From a checkpoint of a small mixture-of-experts model trained on Wikipedia.
Experts: 64 SwiGLU neurons an expert, 4 picks a token, a softmax router, a shared expert of 64 neurons.
Training: a variant of Muon for the experts, 703M tokens, 10732 steps.
Below are experts of layer 4 (counted from 0) of a mixture-of-experts language model. Rows are named router (the router's row for the expert), down (a neuron's output weights, with its number) and show model dimensions 0-191. Each number is 128 + 32 x the weight over its row's rms, rounded and kept within 0 to 255. Numbers have three digits each.
After each expert's rows: "comes before" lists some tokens at least twice as common just after its tokens as in all text. This comes from a sample of Wikipedia text that the model never trained on. Tokens count by the router's weight.

# expert 13
router:136143067199149153092122116186162172115044143143105135138150140105121122124066157091111164151102152140148132105100134111113136132138164092085144162157092083122139130113136151164110124142062142134128108142119126166151113165152122092147172118078127054126089100116195113138135179176138098176107135146143148088134187119115149195149126183153146120112109146169139101110153153106142121090100145116153126110184109134057136159143089120159132136126171142102129168076121093110159047069142089200174064109076094123106159089214139185164178159139166108092141144137094138130120158068091169097
down0:128164152107121118148118101167153114157144066175121137116097136038157164126094171097165133119184136178139096107140173131139038142139149147091139086155097105097173119156114140123101181180182135088088114125120104133138207085191113078143152145173131081136104094177148170086122109177053169075150131089099093120141115123153114127109155123130157130103138131127120098121114171092073078097110120152173148152103139122120147216154075126197124065150152143136165058102125118122091175156139184112099102131149126097093072136145164164186085127108158103101118131131115136133187135149136102111
comes before: " the", " a", " his", " their", " this", " its"

# expert 10
router:151101125204111162117149148134157117156085176149099061121156118094136133169138127074161100133124180145182130144103106120093145118096147078091124157135099128074174131165126095103152133110029155123140103122147184084120122146108102079112068145099199151135100166092152071100156128142095126178164196158123120094162046139132132163148057161123151086078115151156119085154097141143134115132132061131173072132141101100105131155103104059101149159112090134127161082071090109136167109170125137167131135135163110120138137158168125107082154140082117061103092136100108086093079166157092131109
down0:143139131110134175094136153167102166153163161099076085152114123150108090177120096185129114090182156138124140120139178174140113143161114112098069117118118091099149109127107157129142148136156104172160138125165148058137090143096119145113147127121138130081086107104157194107070166084090095183144123156123060131140125177184109140097125120161129172161140131110065067116082103159089155110118077102173185121134087197134062133102123149172247141100070134134150141109095104123090083151077133122091145113098110105122110160089167129058170099114132158101049112127152107153119138150140099105
comes before: ".", "°", " |", "0", "′", "″"

# expert 15
router:083124136137175092083102140213111099156150138056057132147199136151131096179147123065156176130100165127146097162128123166171129121151128122081179167140125126100102107128171145107199134158119057117174052131147109108150162184132111184159093140139115152121125064110069169104081127173126097131092137079149122105141128098145122122168122202098102144108163183125145131142126078171105127158163087129164119123064144081100148070149148137117162112145113090142141138162110149164153148100101132155149105149097163134077110146142123151131141072170132112188120103154177172106121106204090154152
down0:087077157107164136176173123095218103130133145112133120124164192107101135116121151133110093122085166131130107091144115099145164079140126087129164124104132152174140161118152149136127098076095104148112119109131147081131187219133129143164096163182119100101128196115091175135115149119122151174151092072153125115148165125108105112110162088050077104127136083123119222169100117081140168133094170104144133179135060146055154098112119111093131090241132156144114096113168139108125123064113163136145119139138149108153106135173133122126103118164092106190121107118124122130163112089144059089
comes before: "3", "2", "4", "5", "1", "6"

# expert 62
router:070126145118163187093118140079092091172126146196101129163169088127151098131205141131177139105119191143101128125171157123170111206164107132095128183111092132110119118153105088174053169104138102135188083138113194072111193163067127191171057142164148115137096115141094098101161126189165109107120126101153125075140095158127136137121137156147092124112129132086127140111156097162085095118157144180179135096099089119095148146081178107099127116143169115144157105126158131176178133128090126161117141138083142133114110165092103144092158066085121083155174109136156146102164124162150176128
down0:117112136144114158130107061124092191135087160156159094140068135083126127150102157138110109145156119199145140107141194129124157202072153138097112130161081132083114119124048143132099100096143099137135107118194194152138161066149097132143120117056087190192123134200103160133149097166075165164135116127073140097147145105121138148135083110133133161110155129133142138140143166104098139107096131143129196093120059144100170131118153142149161108104122125115135112096068092095135128180104156158098101125042122090057151134194106087099159114137091181125155119108153057099110148160132100124
comes before: "8", "9", "7", "6", "5", "4"

# expert 14
router:153096132147118091116105115116116135083178178156140101150086146112069103113112119134124125150155174125111149102154150107190137089132098077093154102127096103150071130113058169164125137134128149112171125136119073144106122127102056182131133088092116163088091153144139112116182083134187174072065143157123146073150125155179133123155160090112159106068192125128103074101128090128085234112143114175120140177078158126131164120138135112134156132085133120161082161168165154068126167181184133174136157135160163137146148159102169092151119132191156124100049073113123146139105079143131116115
down0:138072122122127146157130130109128148107159117105122133153089151114157102113154097177181135146126113186093112119181120070170154136119094112117145159162141079149153114151184157173092150120097136127075106117173165085121134211089092147112091107066187161170128095122110173127165142110120123144105172122154193121120115128089127100132135115107132070130122164133195167108133166136120147097212076021119064154156108099147089174136162194085203079098110192134174098141109179111131110155110144136080135126156136118125162186116114128116204118144139149150099076119172128094122139148123130097
comes before: "s", "2", ")", " (", "),", "t"

# expert 42
router:174149087213123077137143123111156129102101053082135111107099135169138123110113144170089059101173089200128093114115135108093093147097143158109194108130141133122132101117083105141124143107147144166104140088098132110150194118145128150168065148058189187120152078070127088141086143183098130182158150140071096123127058115137201116098111166138143108117114130085104148105127141118155115104139150106061122119093192103147144113140140108098138171087122115130178110162142177145095134195128113124082183137139146112113088134172144084135127091169111139148121098106150088149114184133115169051
down0:149121146078113159164120112232082113172139128120120135189101179141098075125137164084088108172118135112149117143165037177132144103172107109082105106068107156136109154210151148120064099149160133094112132154157098096117117120116156101103122134151088096113075121090096179106123088114124124132102154173183140118109164132065144175198102074175156124135091118091148132109115092164108149143078121111126178187080138130096117128161131124144158101230126151111077132084113111114129136095115108151138115102088142107172148091110139149077101158114141120184113105163161185140081138143093164151
comes before: ",", " |", ".", " (", ")", ";"

# expert 35
router:116125097122165174182168169101148075156128093108119125097099181122140157121080136112138122180146185143123104135113141151105152141137126116090121150128173134177125144093111163106151182077160178096180123113177096075124043172157077079134108111093092138097102120090135126124068105076149122111089146114147115101145037138146099184119127089159167147148130200106139105139111109153104143128131176138126144133137128076155142132087140148154141076143185137147066135172068174156124119124085077130124128157099134093131182153084100148150093227132124054102146094061129089154142104174100106129
down1:120135120126158117116158189070110109133131059116155134152118182139156152162091095117139174114123119126099146090156131129150151055130125128099118127155207143187155065066155138115087083114088156156155115133127100140116112103198127133129048098106182151141171128128138097142129122084130127118170121097066106123106130137115091174095193158107169159084020067149100139175136128111181132098127150201146121110161143116071117146182140123098093106114191137190158069179088115114121108163131143170095168095136163161154110121089138081153108107135098141158139112157128097076135114109094078121
comes before: "\n", "ö", "ä", "ü", "en", "'"

# expert 45
router:153119138174143129113118153161110126151140089156077110140122156103187176125100155123081136132116095086148091148111104137170070092156149165174128105103122108079128127168099092147161109117151080119155094082150117133193176164145151129153069123108072093091095096086102100205142074099157160146153124141121131099139167119182057149072165046098124165145152099122141115130120195161116160092151179082113122146155123105148058125159134149145148165170066162161159067088161162152138112131162119109135150102110091094144167140149147159131119080098097158098076177177120208114115075160152116119
down0:122126103127112128167155154145076090118204146118150092100111199178192159196113116128158104108108124201092123131155127128159073128127134131167137127155110095114121094083096169173134110134111135088151108174196147138134172085107132098167100131082153122067112175119111128085128080149097148139093145141111148114130149126236080112143157105136142087117109169151092098139173112125094160123134132080171123123065101145087096189179117158089155096156138098075168127136135148115178152141070137112194185156152148129102125142132135142171075144176133138076095106161110101126078133124199065110
comes before: "1", "2", "0", "9", "8", "present"

# expert 20
router:090102098130136105141181102100140104156170136110192111158134150135109089083137158172112141130097113141129249151182145138178197081149112110146164138139100125163120135119131143147103148158174133123130172113132185122142136102103124116126136121091117094070074077151110126119171160087177136182104136127118095083144068109114184104140116120113132094110122129082145138130106192162098104104118193177116113149130132147129121113162109156159169093122066175099065203108095157108081127189123080105102141150129180158130143101082197039161184156140130123129168144169141104128153133151103192134
down0:162139160184123108150129152075122149111159143147043067136160122161109128118122184138131071101080105104075137150131084112148123034130139122104112127141131109115104119111082071175107144167189169123058079143186148144150091072144070113078141106093125122138144117130153098147154139103147099118145085201131113152079067096121063160137105117086093079142098123124110126062122134135127162175144132118119130136092101093117044092169113144122091159080178136131142112037127092167093131145166144121131137142112161145188117160119172065088075147161084121138081157113132107141139119127117148134
comes before: ",", ".", " and", " of", " in", " were"

# expert 12
router:131185061237095178108147138163192213160196114101168098159103104147169155143168113129103116142141054104125156143115161109119153075173132194108126123149116137171175068126127137116119184163135168161141156140074147126149142096138145110161133152106152191121138093050141095112151114140165194109159130160101144164120088116106102124105160133150142128146099153130167126136112131136117098141137120084102150068099112160134101142132162119134115129128074153130170165162144145154084177190149165111089156155203143084106102147119114117070131147165142102147133118112148097107086132082167100055
down0:148144181145161099122106109123167117022173162136112105208095134071122111121126188131119140187172119127150127081136119107116147106060087144155107114118161137136074162149108072139095147141089080128080101138145094149130069077119101111129194139123087121155173085143128132123151138147179191127088136095092148150146078130172158129137105079110075126104184126117162087101133080158116100153159126153129079189165180149099150158071149074157148127144116151110129096108142077092143125148141121117100186041107133139124119107153133080070133106106101091097107124106078107143208116100128158128
comes before: ",", " |", " (", "'", ".", " and"

# expert 21
router:114139113118174120100155122137146149134123146146071088177125159111131150154087175076125126133110118132124114114152106115151103113158156118072135182132114146151202128147122185138082135132137203127139105123140068175130189193151095091113154126131175072050165130080124174158072145183152162190142128163098149089145158135132037177137133153178110144112088111148131096106124161103119117100109191143134133149174168160111109131094097133163143184156195148079117150153203118141138137124131124190121107101103106151093100139147127176158152202147142145064187168165170182130135141107142103160
down0:136146209133103148134163134169172111158119084093158117092108150105128145143094177128167080098122154126098126116164159144167104127173094106136170183109126169128176123180170103130121124123079194104040104137122106149147159141127074129111179119080181169090100082092077163132157124118097133146135094120114126173119117113138066174112167086185104132078152084165139144151101174105134102158090156082117089149136153142105188142134138124138181126129207139068106084103109137161139192182154140096125125109169118089119164172119167210157153134081147099102148112148189144148099093174158151145
comes before: " the", " ", " a", " his", " this", " January"

# expert 29
router:192092148142138168142176108108119023072155116162134117176159170114089165188097175134157104123124133101123196185169104124063161140133117117088050065139104148069135104177164144115153131116166167118110166078157143115103151088132100172107202110097073191119104132057148145121095085169161113126145145151137112097108135090100174135141161098121132108094133169098161119128149097116123085147123140147185139130093132113104155112161156105127077090132135101105121142089127098117168119197069131145131158117121144154159146134129169202124102091178069148110111131094160079163135118090152144135
down0:083112061146125154103111147086167119047119142130198148165075148130097200121112103064116118118104136149120046147189099147089212117174129152110095129117151116089107105087213145131123121102100156060060144098140110112168111126145107123123137152151131098133132088134070139153158169107096100126113155164075132072102161148091109027103165079121136160119096186166122152140162128130116125147122081149159114110143106131053215099133127174168118141123154155156102092148158159112129097114097117187132124122138105056108116132146139130166091140090134124129097166131101109109136125121167123130
comes before: " |", ";", " (", ")", "N", " *"

# expert 22
router:173082174191145120124175048139101083117133076116139066101106100070144189139117127087131163065096154152171127111109131163162152099169064137148126145127135103085171171138143151174085165137144181138119154148125146140166094145074093131151134148126170106170126150174100147161152085093089139122165124159131116149140149133085167199141182137132115127119118107132161121144118160146086090159076161067113121106134149040158174087168088101135144106157175099106116065115118122179164122136136125178097088112142129083110131099124053160059144133088112088126076151074110123127118138085163164137
down0:068126129130142102151114165149084139142129112125127140139159137084119140156116128102159168163107117181149179164149136082146155145150087132144195118160109120169107104123098102143175112146138118156120131112115099171136145125124159139155105163137168106097098153158112158160100122104139087110138123051085125207068087111055173140128157206089128133108158094151119139089109159078095156146159234142162130114101147116102056154158158192105129055194133130189171177103096147118106135106076181070100153166131093108106130086118171130129128141132161156171098188155107141176084144135077138164
comes before: " ", "\n", ":", " Total", " −", " —"

# expert 53
router:159128131202072171124180164152137112174104161085134150068122074152148120172112176142101110129128161165113107132131146147105192095133126120163093133128131137126193176163117112094140101113053136158192160069170147139134140044184111100121070132090167155162114151075215168140164096166136142140124100182162149144109105169099086121102157146141157104100103145127155114109134178164112155187091100142113140125137136099085161154107129084112132142137070098169127088108121104127137103162150118135163145105187152156086170094104091170144102147074127096115092130064140151141051106128165110086
down0:112079116124125147122167134124180163161170096127144095128111168074125086070135126101145121146170137106152107163149131133103169102087202134111173121110162131076147115166106041134140071138154168159161106136134150092159085150080107100151048130110108122135050176168162090094171132154128139111104122134062128154165123097105095121170142115089153131131154131157160112160112110113091167125155114185120110089089110095094115097166172169129105056118148160069145154164161146081209130132161162168204137097112124143086138105129173155106099154129180121145180156076114149118116131167178070159
comes before: " |", "–", ".", ")", ";", "0"

# expert 34
router:133072186071157124172122081115093080139114131112122086106112187077138060108099165075153125098129103183144092136153099152118109181113111078100124092175128078107111094155139169130102146133097175106136139120084134152085149094177143069129177146125078166138171113088105173133123098084123127121079127109178147135126138110123144203153124159174146094158102136121077085078153167095083115115114113145192099140123080127116169118196182108166143116154136162066097108082139107052093158099113079072104126103169121122150154111164166158106095096133100135153162151148135138097139077101084184135
down0:181099133170186134143086136165152098075131125105117111150114163083148129145121146186133140167097158121174123107120152129110110109131122022123109104106101087159104177104152157175130063153089089129147132088157133130131088122143110113111149111179126157134142084123194095107142135099107190098049173103147158170093104065139156157133081121164069103093167117130151158143139116175143131175108131124189141115080172153146156119087072068114156135166106111081110166182159141127113117078109111117094123077108136208069075112152126134105117124152109155174154211128105126176134101178094132140
comes before: " the", "0", " a", " to", " by", " his"

# expert 1
router:155142060184109120137153111131145164093102099106075146133170153146180119066121100124117080125152126143114124102130104132089098124103158058080136134101133177084149129101159141094090087150156161110053121148143152123137098133124190161122133172113158183107126064093106106152167101112096080147149130118166051133104161089140165109144121114156183109193146036097141128117106062123084156200112153111096132098079174098141121091176164166096183175105135110090077190147147102147126129191134151103109138154103099152185114131103130107163154117095039111168117118102134139132105139161136119145
down1:133098181147135106085128110133100138112081122137164158141135147155118130136089141065095132106132100140147110150100153158179216117102158152101137084193132131137112097100145124126117092141109096103156145118147136130186118128176154091167149100160111176102136100197105099153157049067114142105147183108103088215160149140144142175159101092082126134133124112117142158118205127186127166151145166054167140162145133081200112143139180114074161129144207164152149133083114178131084107080155133159174084155096141117133085115134180188160156101090193101158122123129098168140145108122151147128
comes before: "s", " of", ",", "==", ".", " in"